From a checkpoint of a small mixture-of-experts model trained on Wikipedia.
Size: 12 layers, vocabulary 12241.
Experts: 256 experts in each of 6 layers, 48 SwiGLU neurons an expert, 4 picks a token, a softmax router, a shared expert of 64 neurons.
Training: a variant of Adam for the experts, 646M tokens, 9856 steps.
Below are experts of layer 4 (counted from 0) of a mixture-of-experts language model. Rows are named gate (a neuron's input weights, with its number), up (a neuron's input weights, with its number) and show model dimensions 0-159. Each number is 128 + 24 x the weight over its row's rms, rounded and kept within 0 to 255.
Before each expert's rows: a language model's description of what the expert responds to. This comes from a sample of Wikipedia text that the model never trained on.

# expert 34
What it handles: Line breaks ending infobox fields, list items and table rows, before the next "- Field:" or "|" entry, such as Species: H. pacifica.
gate0 [147 143  78 102 162 131 119 149 127 112 116 105 159  79 103 127 160  96 122 132 154 103 125 173 115 147 121  92 143 134 139 128 132 115  98 108 116 104 115 147 108 119 141 165 110  99 142 141 137 133 125 151 125 140 116 112  97 136 163 138 146 111 123 115 126 144 132 111  78 117 149 126 121 149 125 152 155  69 116 128  99 106  74 129  89 115 121 146 137 163 102  81 146 136 122  98 123  87 105 100 144 146 140 136 135  97 106 138 123 135 132  99 137 155 104 170 132 110 129 160 104 141  90 150 145 131 130  96 182 169 140 125  77  95  48 132 131 127 153  78  89 104 110 118 133 179 129 154 141 122 140 104 158 126 124 130 153 147 111 156]
up0 [136 110 130 161 105 140 127 127 147 134 157 138  82 110 152 131 119 171 134 137 141  77 134  95 165 110 117 134 127 120 157 141 102 130 161 148 159 138 146 119 150 124 121 168 187 149 105  76 147 133 143 132 120 117 126 152 156 127  82 104 137 135 121 141 104 148 113 116  98 157 146 146 123 145 126 129 121 148 118 163 110 142 127 133 103  81 157  60 159 119 112 106 137 128 144 148  89 112 140 137 144 107 116 125 123 174 151 128 132  99 172 136 157  70 155 150 122 129 119  79 119  61 104  95 110 133 107 138  95 138  87 106 134 152 137  91 151 125 130 147 136 133 141 158 131 136 115 126 130  88  67 127 101 105 102 134 126 147 180 118]
gate1 [ 88 128 124 119 164 134 132 141 160 130 110 151 146 146 153 143  99  91 150 146 157 164 144 162 147 132 119 112 143 148 150 109 122  99  99  95 145 119 107 106 111 119 131  99 130 156 136 114 143 164 130 155 111 120 102 158 130 110 132 157 118  97 156 151 149 124 151 126 128  98 109 155 164 130 114 143 164  70 142 113 109 115 170 115 134 118 136 166 108 141 132 136 149 146 131 129  85 110 135 153 115 130 138 121 133 147 139 181 141 158 101 135 136  82  96 177 119 127 117 101 153 182  76 173 142  93 112 116 137 140  86 136  77 102 119 114 144  93 136 107 128 102  89 110 138  99 117 114 129 187 112  85 142 149 110 161 143 100  82 148]
up1 [130 127 103 114 113  56 103 118 107 105  98 114 106 134 106 129 162 148 124 115 117 170 130 144 121 124 108 160 154 147 135 140 131  69 109 102 199 125 125 142 104 129 139 123 123 178 115 154 155 148 149 130  59 122 120 108 127 184 115  85 114 123 147 145 149 110 107 117 146  53 109 136 176 128 136 135 130 120  66 154  99 154 147 172 122 143 138 133 117 125 173 132 105 143 155 117 101 153 140 142 113 132  91 111 107 108 170 125 126 174 114 121 121  80 104 149 123 121 126 133 121 130 130 123 154 142 136  96 128 139  76 145 171 133 120 186 101 128 139 139 118 113 111 114 127 128 137 124 140 105 115 121 142 145 132 134 128 122 119 115]
gate2 [118  94 101 151 152  91 138 129 149  77 129 178 107 136 106 142 153 152  97 130  63  83 101 103 146 140 120 157 129 176 160 171 135 131 130 137 131 123 144 143 162 170 110 175 142 152 128 113  97 177 110 126  90 116 146 131 134 120 154 151 143 169 108 127 152 138 165  97 139 113 108 108 137  81 133 125 136 115  96 106 108 116 115 140 136 111 130  88 113 135 149 128 114 132 150 101 160 109 155 127  95 135 137  95 100 151 125 132 131 143 136 147 177  98 140 151 157  84 150 104 123 114 151  71 151  81 126 152 148 122 122 146 144 143 122 156 110 161  82 115 125 137 109 134 181 101 133 136 128 126 136 141 151 104 163 100 117 125 133 129]
up2 [102 106 113 161 144 117 141 137 142  87 131 126 130 108 103 143 152 167  92 130  59 101 106 124 134 145 151 163 148 143 157 133 148 152 117 144 145  99 181 132 147 149 116 165 142 121 109 102 115 167 107 113  62 146 162 131 132 124 152 147 119 150  91 121 144  97 164  86 117 105 141 102 133 102 149 116 149 122  97 111 124  99  97 168 107 118 107  72 115 121 122 148 103 133 155 125 156 118 175 144 111 147 137  91 103 143 140 132 149 135 132 128 159  97 161 134 157  79 152 105 111 115 148  96 153  96 133 150 135 112 121 134 147 150 155 152  88 132  57 144 135 158 145 120 167 135 126 115 121 140 148 161 141 120 146  94 136 128 126 141]

# expert 30
What it handles: Line breaks ending rows of wiki tables after a closing pipe, plus common nouns such as water, land, care, public, power.
gate0 [114 104 136 183 153  98 135 137 127 149 125 134  71 102 127 123 146 105 107 135 133 116 103 160 129  75 109 116 134  67 134 200 116 133 166 150 112 157 138 128 148 141 108  97 104 132 127 123 136 127 130 173 170 120 121 148 127 105 151  94  82 142 112 128 106 104 160 139 125 115 146 131 152 137 145  91 157 146 137 108 157 186 147 122 130 136 172 109 122 139 126 107 172 122 107 124 137 137 144 128 162 142 114 121 108 180 142 144 105  91 137 122 139 110 115 133 128 127 141 127 152 128 125 138  99  87  76  98 137 152 152 100  94 139 156 103 104 121 105 108 129 140  90 144 146 126  63 122 156 105 177  87 121 133 154 117 116 115  99 120]
up0 [165 140 143 105  73 111  95 121 153 116 123 151 132 155 116 119 150 111 104 136 126 125 124 129 144 108 137 114 116  71 128 159  76 137 147  94 115  62 109 104 131 107 112 166 100 119 138 166 144 115 122 136 129 131 139 156 152  89 112  99  69  98 124 159 168 124 111 154 104 116 131 120 140 137 101 126 128 122 115 131 123 123 131  97 142 134 134 181 165 101  96 111  94  67 111 145 155 149 148 146 151 147 119 118 137 181 141 108 152 136 141 134  94  94 144 133 111 178 161 154 166 122 120 136 125 132 132 109 141 155 143 110 132  82 129 116 142 147 141 115 183 105 119 142 123 149 112 159 149 107 123 114  93 125 142 113 103 100  71 149]
gate1 [133 136 107 139 137 109 116 140 153 104 112 173 110 117 115 135 147 110 128 124 155 153 146 164 123 123 163 162 142 161 128 118  91 138 150 144 124 178 120  72 111 123 128 142 118 124  92 103 155 132 120 179 167 110 138 120 133  83 117 131 109 145 114 160  97 144 163 127 168 164 115 125 176 136 172 172 115 131 106 114 147 132 120 142 124 110 147 101 191 126  97 155 164 133 100 121 133  92 124 134  99 112 145 142 203 153 111 103  75 127 139 122 130  93 172 120 142 117 136 136 128 110 114 150 131 118 159 136 169 117 124 135 142 154 160 109 126 145 155 101 150 140  97  97 116  71 115 147 144 119 118 147 131 140 150 104 114 110  76 116]
up1 [149 113 116 136 144 115 139 153 138 153 114 169 121 158 100 144 169 112 144 127 183 136 104 131 166 102 101 108 140 116 149 110 119 137 161 191 105 133 130  95 112 163 124 164 153  95 132 121 181 113 134  97 136  87 107 147 136 139  89 141  94 118 132  95 116 139 148 140 158 145  99 132 170  99 146 157 121 133 120 128 176 148 120 145 153  87 135  99 131 140 139 132  99 125  94 130  63 115 115 139  63 131  95 136 130 125 116 127 137  97 162 178 130 122 157 123 137 126 111 124 126 150 116 114 159 112 149 179 134  98 124 133 129 145 145 106 161 168 125  92  80 111  98 107 131  78 111 132 135 132  99 145 127 147 126  89 112 127 129 109]
gate2 [119 161 136 131 118 140 100 111 106 102 129 128  99 162  98 109 145 143 125 118 122 114 156 134  88 104 155 132 137 105 141 128  86 133  99  95 104  72 110 155 162  76 113  71 125 126 113 129 115 107 146 115 131 116  97 131 138 136 100 129 104 125 136 146 114 153 164 123 130 129 110 150 114 117 117 126 129  98 129 111 102 129 159 113 123 144 139  80  99 150 140 113 130 148 122 159 204 135 119 150 128 155  94 133 114 144 170 137 171 102 100  76  48 159 105 103 115 140 102 127 136 108 149 121 119 141 151 114 108  90 101 112 127 106 138 135 165 146 107 152 148 153 143 178 103 133 114 121 126 143 114 118 169  96 113 166 132 168  97  96]
up2 [166 112 141 157 155 119 115 133 140 110 150  92  93 151 156 125 100 141  93 107 121  80 176 140 111 107 127 153 143 105 134 164 106 121 141  88 144 116 124  89 122 130 143 135 121 102 160 177  99 104 148 185 108 104 157 123 143  97 154 137  99 141 131 123 113 157 134 146 108 111 155 110 119 100 100 142 147  87 116 126 116 137 153 153 145  99 150  92 143 128 125 117 113 124 101 111 120 111  73 111 100 175 124 127 111 113 131 153 165 115 102 109  80 148 158 103 145 146 156 124 153  84 139 155 145 143 133 156 136  78 126 124 128 137 144 126 160 114  91 137 174 126 101 157 152 109 116 151 116 149 113 117 128  73 110 149 152 147 121  65]

# expert 41
What it handles: The articles a and an, often fused with a preceding word: is a, as a, of a, with a, sentence-initial A.
gate0 [112 135 135 124 136 144 157  96 122  86  66 122 144 167 129 138 122 101 103 154 148 160 150 102 111  87 112 133 114 135 122 136 150 113 118 130 163 133 141 142 138 138  77  98 151 100 140 127 139 124 163 126 124  96 118 127 136  96 157 111 134 139 128 114 155 121  79 129  76 155 118 132 142 132 107 165 119 104 118 141 107 128 192 101 107 101 108  75 153 130 114 128 161 122 148 155 139 125 129 121 186 161 165 150 199 154 118 110 123 105 146 143 141 129 160 116 116 116 111  78 142 152 142 117 148 137 133 175 157 149 118 137 154 116 126 129 102  84 128 107 114 111  98 145 155  83 142 158 146 100 137 128 125  94 113 101 105 162  86 124]
up0 [144 136 124 152 147 139 117 139 126  82 119 126 160 174 101 150 136  90 100 153 126 119 171 128 100 146 128 105 137 174 145  92 116  63 136 123 143 122  88 132 123 120 127  86 133 121 138 158 159  96 133 129  94 114 125 143 120 133 136 100 146 140 123 126 116 160 128 145 109 126  95 108 116 134 105 142 121 112  87 118  92 127 129 124  85 108 105  71 153 170 124 115 186 121 157 141 101 114 140 106 140 165 114 142 192 163 147 116 132 162 115 139 126 120 131 104  80 136 160 142  90 115 127  91 149 149 115 146 155 138 112 169 151 107 135 137  97  97 152 111 110 130 116 158 152  90 122 171 119 114 176 132 161 110  95 128 100 155 104 108]
gate1 [103 105 148 149 108  96 157 105 154 130  68 110 145 137 140 145 158 120 156  64  97  99 122 110 123 124 128 147 120 124 125 168 145 184 120  86 146 120 159 119 174 133 118 126 113  84 163  78 135 119 135 140 132 131 171  94 127  77 155 180 131 124 138 152 123 102 159 131 152 129 123 154 143 167 136 129 140 140 164  97 101 148 111 146 142 166 129 169 124 128 140 125 159 136 147 125 158 140 129 133 144 109 147 101  92 109 138 114 109 110 166 145 107 111  92 131 134 119  97 168 149 159 175 150 126 116 134 133 105 168  79 128 122 116 132 113 109 130  88 118 147 138 123 134 128 119 108 105 115 103 116 119  80 145 130 161 163 125 160 164]
up1 [158 104 116 117 170 136 147 139 120 132 169  90 119 107 157 107 102  97 141 174 151 156 129 156 142 106 101  94 156 142 127 120 145 109 145  92 118 134  99 124 142 147 133 115 116 106 124 122 119 148 116 178  94 136  72 125 123 177  84 133 170 130 114 156 155  99 118 144  83 123 122 102 145  61  91 135 133 154 132 149 131 149 150 137 122 115 127 104 135 129 106 108 134 101 119 110 130 121 143 129 154 136 108 166 108 124 154 160 137 156 104  98 119 141 156 134 133 115 127 131 138 128  87  81 148 136 128 154 165 105 150 111 110 112 136 121  86 107 143 127 102 147 166 153 123 131 105 100 165 121 114 116 213  91  85 107 149 128 133  98]
gate2 [153 142 141 144 100 130 176 120  72 111  93 162 124 137 135 125 159 115 102 129 120 130 141 101 105 120 151 144 109 108 123 105 147 166 106 118 136 114 126 117 158 136 108 100 109 109 146 130 160 112  92 180  96 132 143 123 126  93 157 169 173 121 114 122 167 104 124 144 123 171  84 157 113 151  79 152 158 139 182 110 146 129 108 125 162 133 130 145 148 130 146 102 141 116 149 153 143 129 119 109 154 131 146 145 167  95 109 125 149 145 133 166 153  97  90  96 144  82 145 150 147 168 128 147 167 118 138 176 100 171 100 139 130 113 146 115 120 119 111 118 162 186 159  93 119 114 115 134 134 122 143 137 113 162 127 109 107 142  83 143]
up2 [165 149 112  84 138 134 141 120  83  85  55 153 124 147 138 105 130 118 111  88 135 117 143  92  88  95  94 107  93 120  99 131 109 171 146  87 157 127 111 141 135 138 124 111 126 110 135  96 110 126 132 154  97  98 128  91 139 155 120 140 123 146 136 133 140  88 102 124  96 138 144 164  95 150 119 115 127 101 104 128  77 133 115 112 183 124 147 130 100 160 111 104 103 116 129  88  86 130 146  97 118 123 149 115 145  99 114 158 121 113 166 142 109 129  97 128 142 142  79  98 127 134 127 110 108 137 149 117 152 156 126 109 126 133 128  83 127  85 123  70 157 136 146 120 100 112 108  57 110 110 116 121 124 133 139 106 132  99 107 119]

# expert 43
What it handles: Joining tokens between paired words or names: slashes, hyphens, and, or, &, apostrophes and standalone A, as in Home/away, Track and Field.
gate0 [145 134 125 153 139 110 157 111 123 141 133 132 112 133  90 172 154 104 125 130 132  99 102 134 176 106 156  94 136  97 110  79 119 123 132 149 141 103 186 130 126 155 115 151 130  92 110 121 112  63 105 141 142  88 133 154 159 154 104 185 157 115 144  95 129 141 141 116 141 128 118 120 152 155 128 134  90 111 116 137 124 131 125 155 135 128 147 167 130 120 100 146  80 182 122 104 118 177 125 166 141 117 144 142 157  99 129 113 149 159 152 106 158 147 130 136 122 113 176 124  93 139 159 129 127  86 108 107 170 103 102 151 105 123  92 153 135 124 107 123 153  90 129 171 148 161 115 130 117 132 155 121 143 108 175 141 115 142 181 111]
up0 [125 161 150  99 122 127 150 113 153  99 144 131 138 124 142 117 174 139 125  82 147 155 160 103 124 103 124 142  87 122 120  94 151 182 159 119 136 165 170 105 151 122  99 134 125 105 157 110 135  99 143 132 127  88 129 154 126 111 136 159 170 124 135 121 124 108 148 117 150 103  94 122 138 116 109 115 125 106 111 160 167 115 179  94 134 144  70  66 162 162 112 186 126 115 101  98 152 123 126 125 141 111  77 116 135 105 119 137 154 122 126 126 103 106 112 109 123 127 136 133 153 118 137 113  97 111 183 155 169 100 139 154 124 118 113 128 153 122  86 145 107 142 172 110 155 163 136 133 155 109 129  93 161  99 154 133 132 124 124  84]
gate1 [152 125 125 159 150 142 164 105 133 166 115 124  92 174 118 118 134 109 177 164 123 108 119 121 129 130 142 110 156 114 136  94 117 122 143 106 134 144 149 133 107 175 159 125 110 128 162 139 164 118  75 102 155 135 154 119 140 159 136 114 131 132 149 137 130 152 142 118 107 100 112 101 174 147 127  92  98 116 116 183 142 123 115 134 150 165 125 119  97 158 103 108 131 139 138  79 123 152  94 151 114 172  89 117 181 141  91 138 143 134 102 111 133 154 137 120 146 138 158 130 107 170 134 167 133 146 103 112 143 148  83 114 101 115 159 118 127  95 104 101 175 124 161 150  88 174 132 182 127 127 108 150 141 148 141 162 121 128 141  87]
up1 [146  80 119 145 121 127 134  90 129 175 134  98 130 148 178  96 145 139 141 161 141 155 133 112 129 169 154  99 115 107 103 120 126 188 115 149  96 159 119 101 116 159 117 129 100 135 132 115 116 124 138 153 131 140 127 137  97 138 131  92 135 101 116 134 118 135 152 143 150  79 111 132 165 150 122 129 131 156 130 150 163 122 112 144 158 160 133 120 193 123  60 119 119 137 110 143 142 162 141 117 100 120 138 161 124 105  53 136 139 131  94  82 143 138 139 113 174 161 143 148 159 160 156 113 126 137 151 137 150 110  92 128 125 144 179 110 112 156 100 123 111 138 110 148 110 155 137 157 154 101 102 111 121 157 152 110 134 181 135 140]
gate2 [188 136 111 167 108 140 110 126 163 175 141 150 148 132  69 166 100 112 117 135 119 119 152 157 143 152 115 120 156 113 111 167 205 129 134 104  88 126 132 120 162 114 118 117 118 102 151 151 106 107  89 132 143 152 104 125 119 150 134 138  85 130 108 121  97 139 165 123 117 134 146 145 120 107 102  99 113 112 140 139 123 130 109 148  99 113 110 116  75  96  98 139 124 139 135 165 183 125 123 142 107 120 125 129 200  97 130 131 156 165 118 106 116 106 123 124 117 132 154 116 110 132 132 176  95 124 127 133 129  96 123 130 142 147 150 138 147 148 136 121 159 144 163 118 145 127 113 176 134 149 146  71  94 104 103 148 113  81 106 111]
up2 [139 140 116 144  98 162 116 106 134 156 131 132 147 135  82 120 157 116 110 133 140 125 117 114 121 165 101 131 129 109 112 146 149 133 147 170  42 113 124 105 170 105  89 125 160 129  89 129 117 141 114 129  93 121 129 111 148 111 125 142 156  96 131 111 115 128 135 109 162 153 164 133 116 116  86 124  98 121 127 112 128 156 109 195  90  96 116 141 101 100 124 166 129 131  90 161 148 111 127 116 161 127 154 138 159 128 127 160 115 131 125 100 152  97 128 168 152 143 178 124  92  96  88 174 123 140 141 135  94 110 149 119 145 145 109 151 108 137 118 153 121 138 130 126  98 105 115 164 114 125 142  74  77 118 163  94  84 150 154 134]

# expert 36
What it handles: Possessives his, its, their, her and 's right after a verb or preposition, often followed by first, own, debut, as in celebrated its.
gate0 [131  81 139 121 104  94 127 146 129 140 128 144 116 112 147 104 164 122 168 106 128 163  96 118  98 144 120 158 120  71 150 147 149 136 152 152 116 158 144 119 145  99 101 109 170 148 105 127 121 105 148 128  88 158 123 170 129 133 110 101 160 111 108 114 107 110 113 155  86 120 111  53 131 103 129  89 155 133  99  99 139 118 143 130 126  99 113 106 144 131 104 139 105 130 159 122  97 116 111 151 143 102 153 168 133 120 145  91 112 136 124 136 163 105 124 157  72 114 131 148 127  69 153 114 186 125 118 123 137  99 124 108  99 134 129 149 164 148 117  98 110 136  85 101 150 131 170 169 147 120 155 108 100 155 123 121 155  95 106 124]
up0 [148  89 134 172 121 120 101 132 118 135 127  93 139 162 136 104 139 100 150 100 156 152 134 136 146 135 139 137 138  76 171 110 124 155 107 123 141 157 126 122 112 159 158 127 142 188 154 106 127  64 115 151 157 148 132 137 124 113 107 110 133 121  75 143 116 155 143 137  74 122 149 143 138 108 120 140 115 126 117 132 119 119  62 143 116  69 101 146 141 158  93 124 111 138 165 125 109 104 117 152  90 139 134 136 107  64 148 145 137 136 133 101 137  84 121 154  92 153 114 128 179 103 156 163 139 124 107  85 141 130 104 124 151  86 158 114 128 133 114 114 118 101 133 106 129 167 129  99 125 145 159 128  92 152 144 104 143 103 111 100]
gate1 [122 137 135 121 100 123 123 134 103 148 135 150  91 153 124 167 114 159 140 131  81 119 148 157 124 157 178 132 151 123 136 118  98 143  99 199 102 124 116 155 134 120 135 147 123 145 141 151 154 149 148 159 153 138 138 141 165 126 135 104  79 114 123  81  84 122 117  92 171 149 119 116 176 130 142 139 116 130 105 141 139 122 114  96 151 107  82 136 132  98 132 139 171 150 131 129 105  82 127 134 127 167  96  96 149 163 124 100 145 175 100 154 128 134 120 156 117 150 114 132 155  87 125 128 125 129 105  88 103  94 132 150 126 155  96 164 155 168 164 143 147 120 153 117 123 124 135 127 156 158 129 138  91 108  99 145  85 166 121  84]
up1 [113 163 140 171 172  91 152 113 171 132 178  95  97 132  87 132 139 126 152 175  99 143  87 126 142 124 120 121 171 148 181  86 120 133 139 115 114  95 111 105 160 113 129 104 107 131 139 137 162 106  80 134  86 170 134 175 136 128 137 106 143 152 128 107 120 106 143 111 143 148 151 119 157 122 172 154 150 130 122 162 131 118  91 146 143  91 136 101 152 145 133 161 112 115 142  72 113 155 144  86 164 141 111 138 117 140 102 109 139 148 142 158 112 152 105 127 133 148 142 105 140 140 149 135 134 125 112 148 124 156  96 146 150 148 117 143  84 127 161 163 131 185 131 136 128 120 152 145  90 125 101 144 144 116 101 167 142 136 146 105]
gate2 [102 103 140 132 143 126 138 137  85 116 112 133 101 157 132 174 152 113 122 119  81  94 146 178 131 157 129 136 149  74 149  79 157 115 159 112 154  83 106 131 104 138 124 105 143 129 107 162 133 124 145  95 110 143 151 140 155 133 135  96 121 114 146 118 135  98 133 119 132 132  79 111 137 120 150  68 172  99 158 126 127 125 135 143  91 125 121 121 113 168 166 127 107 116 127 108 124 123 146 161  76 119 109 144 137 155  87 125 116 110 122 131 130 136 119 100  92 130 136 164  96 128 118 135 132 135  97  66 139 138 157 126 118 101 155 130 162 101 177 120 120 126 137 148 137 151 112 176 198  97 174 132 154 123 152 141 146 144 143 116]
up2 [102 104 119 134 131 138 125 114 125 115 118 189  90 128 121 123 109 106 127 122 133  98 123 209  72 125 134 153 122  86 102 175  94 121 144 136 143  84 133 114 130 116 117 163 123 141 140 113 108 159 121 122 149  72 120 115 142 141 145 140  87 142 112 153 150 119 102 132 141 109 111 128 136 121 139 114  97 166 101 129 112  96 129 122 100 128 149 121  87 136 140 100 122 101 167 143 152  73 103 165 116 121  85  74  85 138 140 119 142 118 129 134 152 138 160 142 144 143 113 144 105 129 121  85 118 125 129 102 154 116 160 169 121  90 163 136 137 110 107 102 141 107  92 149 149 140  98 100 171 133 184 120 111 111 125  99 128 127 117 170]

# expert 16
What it handles: Single consonant or consonant-cluster pieces inside words after prefixes like re-, ex-, ins-, such as misre-p-resents, V-f-B, and LaTeX commands.
gate0 [136 120 120 135 125 131 147 103 100 137 132 134 114 126 133 144 124 153 149 112  93 145 135 156 110 143  88 137 168 138 153 156 137 116 117  76 121 145  94 117 163 144 132 105 179 159 117 124 135 130 136 123 122 110 142 142 168 120  59 127 129 141 152 125 135 169 118 146 132 170 149 123 145 166 148 122 166 115 165 124 170 121 127 106 126  79 122 163 149 137 155 140 139 132 135 116 159 113 169 109 110 144 131 151 164 145 125 148  93  95 132 132 145 140 120 137 166 115 142 106 129 146  91 146 147 152 100 154 145  92 142 134 169  98  99  79 117 159 117  66 167  98  94  82  78  63 125 144  94 115 142 143 116 111 117 133 138 107 118 146]
up0 [145 113 148 127 107 119 132 118 142 159 141 114 111 130 122 138 159  76 135 125 109  81 107 107 133 129 148 116  49  89 157 138 146 155 114 142 141 116 125 133  91  94  86 107 135 110 148 108 147 124 116  99 103 160 128 110 168 160 119 141 141 147 126 119 190 104 120 142  82 162 146 138 109 121 131 146 111 133 140 152 104 114 120 132 160 110 147 186 175 127 128 108 111 104 126 120 110 130  98 125 134 152 111 149  94 138 134  95 105  96  96 152 130  96 154 133 132 113  88 126 127  90 125 113 123  92 165 141 167 136 104 138 116 164 133 153 124 143 189 146 106 116 158 134 151 136 121 112 143 135 122 164 128 160 141 155 128 169 176 184]
gate1 [105 101 140 147 124 120 146 124 145 144 138 133 118 118  86 116 122 103 102 138  61 112 146 161 135 178 102 106 167 116  99 115 144  99 176 100 154  83 117 108 155 117 134 116 103 158 119 154 125 124 100 148 166  86 126 123 158 134 140 169 115 137 109 107 113 126 142 110 121 110 126 145 112 142 126  95 145 138 132 150  74 103 135 135 145 158 140  94 164 151 120 112 136 149 122 116 196  94 137  89 121  53 161 111 146 143 148  92 100 142 131 120  95 158 147 165  76 143 121 129 136 139 149 127 110 101  82 171 127 123 132 121 141 125 101  84 149 123 118 133 147  88 113 151 101 111 120 120 112 112 115 153 144 130 128 163 131 104 123 107]
up1 [113 133 132  94 162 114 116 133 130 121 134 162 138 133 169 130 122 125 114 146 119 120 160 167 137 162 109  84 113 152 117 114 119 119 150  95 145 117 146 179 148 124 144 146 126 137 172 146 131 148  96 155 141 150 152 134 120 173 126 153 151  90 137 141 112 134 150  92 156 152 140 101 107 151 105  92 131 106 165 143  92 135 136 145 160 164  48  97 155 157 150 121 166 132 147 156 159 105 117 109 127 127 140 152 134 114  69 101 117 154 143 123 177 137 120 117 128  83 141  91 143 131 119 176 117 148 119 139 160 109 140 109 101 147 100 139 110 122 114 111 118  57 154 140 124 101  99 150 131 112  92 118 116 119 149 122  80 151 114 117]
gate2 [150 129  91 121 136 137 116 151 130 146 154 142 117 114 151 138  66  93 120 152 135 129 166 107  77 149 168 107 155 141 131 152 104  87 122 145 173 128 126 146 121 125 169 122 105 162 106 131 115 148 162 104 120 115 150 122 116 105 126 135 150 110 135 115 159  87 122 123 119 150 140 113  90 153  98 123 175 114 147 132 155 131 105 159 107 141 130  71 106 104 141 165 134 125 164 151 126 142 102  90 127 112 157 105 150 143 182 124 145 158  95 160  87 129 127 148 153 137 113 158 158 133 128 110 175 112 154 150 117 139  86 146 126 108 160 162 112 143 145 142  84 114  87 110 134 102 114 168  99  81 168 162 140 136 152 136 119 112 131 137]
up2 [ 85 121 124 115 144 156 129 118 129 135 118 121 150 152 125  90 110 123 137 132 139  97 126 148  91 131 180 147 111 130 101 119 103 127 146  97 130 149 101 136 156 149 131 120  94 159  92 146 109 106 135 115 121 138 120 105 122 131 103 159 148 139 110 111  96 132 137 170  97  83  80 127 143 152 117 153 138 160 162 122  91 140 114 126  82 152 148  72 102 130 138 132  99 147 130 145 173 114 125 100 141 100 172  94 115 134 176 119  90 175  99 127  97 111 148 148 145 109 131 120 114 129 143 101 103 144 145 183 148 108 113 110  85 127 117 176 111 122 148 148 117 112 148 156 108 143 104  89  55 128 152 139 153 109 108 139 120 166 151 160]